config.toml
normalize_top_k = true
n_head = 4
beta2 = 0.95
warmup_steps = 239
seq_len = 256
Below are experts of layer 5 (counted from 0) of a mixture-of-experts language model. Rows are named up (a neuron's input weights, with its number) and show model dimensions 0-255. Each number is 500 + 40 x the weight over its row's rms, rounded and kept within 0 to 999. Numbers have three digits each.
Before each expert's rows: a language model's description of what the expert responds to. This comes from a sample of Wikipedia text that the model never trained on.

# expert 23
What it handles: Table ranks and numbers. Numbers, ranks and row labels at the start of table cells in sports, election and results tables, e.g. 1, 1st, Turnout, Majority, Win.
up2:439526428517556556538460534464491537498482517528496446502502405547518464499508459520421481534491517439471522488538579483512480529542489506531506529506595577440551524450501538487511564440540542541527466484514484483523510480512580506465504463506512533525478445549550489494429539475495494492515498486465455521509509491573592509535483582541500514593485515526471530477562426445535521434521494554479442493496418490467490501382472522487544454517483521442542465445501526489511478571463536513500475509450466481543496411468541545501488566481531480522460479482473521491516512450511479439514462540536482503483589470477502558532495488521464511544543479511491501510443497533440504471557459471481572410425500589476507523516487413498539519602449468533447517494461466423578440520532571

# expert 34
What it handles: Final year digits. The last digit of a year, after 199, 200 or 201, usually in date ranges, birth years and citations, such as 1983–198(4).
up0:510523529459469524530495456532558519501508478503506461428545539561541496506537542503431454497498496460488507444464474458454506474471489521506509467532553452521503424461440546496496534494453504445528505483588482511500468465578518446529476491476490527460507537499457501483563520471516527461502518448463554534521541572463532493461460495546488441337544476448599461517428478435469514497436450485524510507550441544461558552410431507492486544377519503470438563477449474477443558509490456497481476520445552562478495514460519568481531443470446424480513492512507532494577496465593481508473493494466522475389479470496513518521451465500515532475481552516457406494415500490508500521485487531538505484484506522503496547585553530534484474501462543459549453526509462536527469451568529

# expert 54
What it handles: Word-start fragments. Opening fragments and stems inside longer words, such as ass-, ex-, res-, cons-, plus ed and comparatives like most, more.
up0:513506521531474557550553476574469547402550512517435487487611549591492549420469459416533447559489532499441561526505511553459476473503458468412531489510484543562512478466483475494572542484475509504511501497559582497569455483548433507541460456556466572532486494503483522580478507498520505431516405555468502452477414512444495490411481455537516485490580504510406475504464496453511485535466506545455456518412557506474433518511561505530488501476516522499537466510465471517496474534557461490442444527535488525464566540473514500480544494512536418525509484530526519484481468498519524504540545457471513437420510466434477508506474447514528474498432531537526465531491451464534471461535499541471466540526486468523488520464397495530505513510552478572509558536475479452467451538488547

# expert 39
What it handles: Taxonomy and web pieces. Pieces in species and genus descriptions, such as bacterium, idae, in the family, plus dots in web addresses and Oper(ations).
up0:447515436478565544487524499512529474564471487515479592466467548440502563548497471464542471516593514480473513528488519486502508429504443411516433475514519457550469510419516478484524522512449490519525483507461540472532465491519532537452541518507507517477444484539444512493517500502496529462525535487568408523491446557449494427503505452517466461567453437469540446468492554491502508484534518468518585509491534596515506572528481582441461470470542486508455490432507570527474504428553450503454453464518544522532513445506497545565463486430518499463439465522457517547449473482615545497531525517510529468514428444495460481472472471489536503586492494542510561525424481586507459506531491517485444515413495577481469483532579546517484506563420560480471527463464431504549472511487531

# expert 3
What it handles: Passive participles after be. Past participles right after was, is, were or been in passive clauses, often before by, as or to: known, released, named.
up1:504448485502473553475490532560401511481483469531420547535487509483472474522577509524515465474512471601474474523571504403526471557509536527494509528569567430528474451560555545451561519584493507524577552526463509536504505534546536551473460568562497528470429475521468504489529507535423522470537510503521512489584468476566527467467491479449471469460394495517521526418484499504513561545508518500485552518483521512502528504456556477475514458486441496481486521521429536469591500502515512416551443521508549532498521451485508440450523544456511518482489481496483498432508450459514465548457462432516551541515497479458457446493485594509446498513478520536545562496459442457552479570487411551446461556489520531473540523544514520509480541464529475487534519562524519431510485425558432

# expert 43
What it handles: Year final digits. Last digit of a year split after 201 or 200, plus round numbers and ordinals, like 2020, 1976, 300, century.
up3:505487493472471459486587456503516430522500450443441479518603455452521531484509520541536420522471529493478573505456505538500464499535506483512509512503506465594522540509536540514487507514505569451545532491495460513460498491464534473474494494514556443538506533537438498557481566478507501471501478551539497444483439500465525544492463498502507515390523500505526426513453587461460538412481613510489440457508518544535499478456410547506555459428513465484466484462518451460541527543497445438458499479481499447546467579525476559479521545522484445560441513446499537546487469456455549465491562463475479523469504504493464549477532452494460527469446533492513502474510522607412428440511488540535517457401499558531478421586575491517485514525468481535536423496474560475526503462523486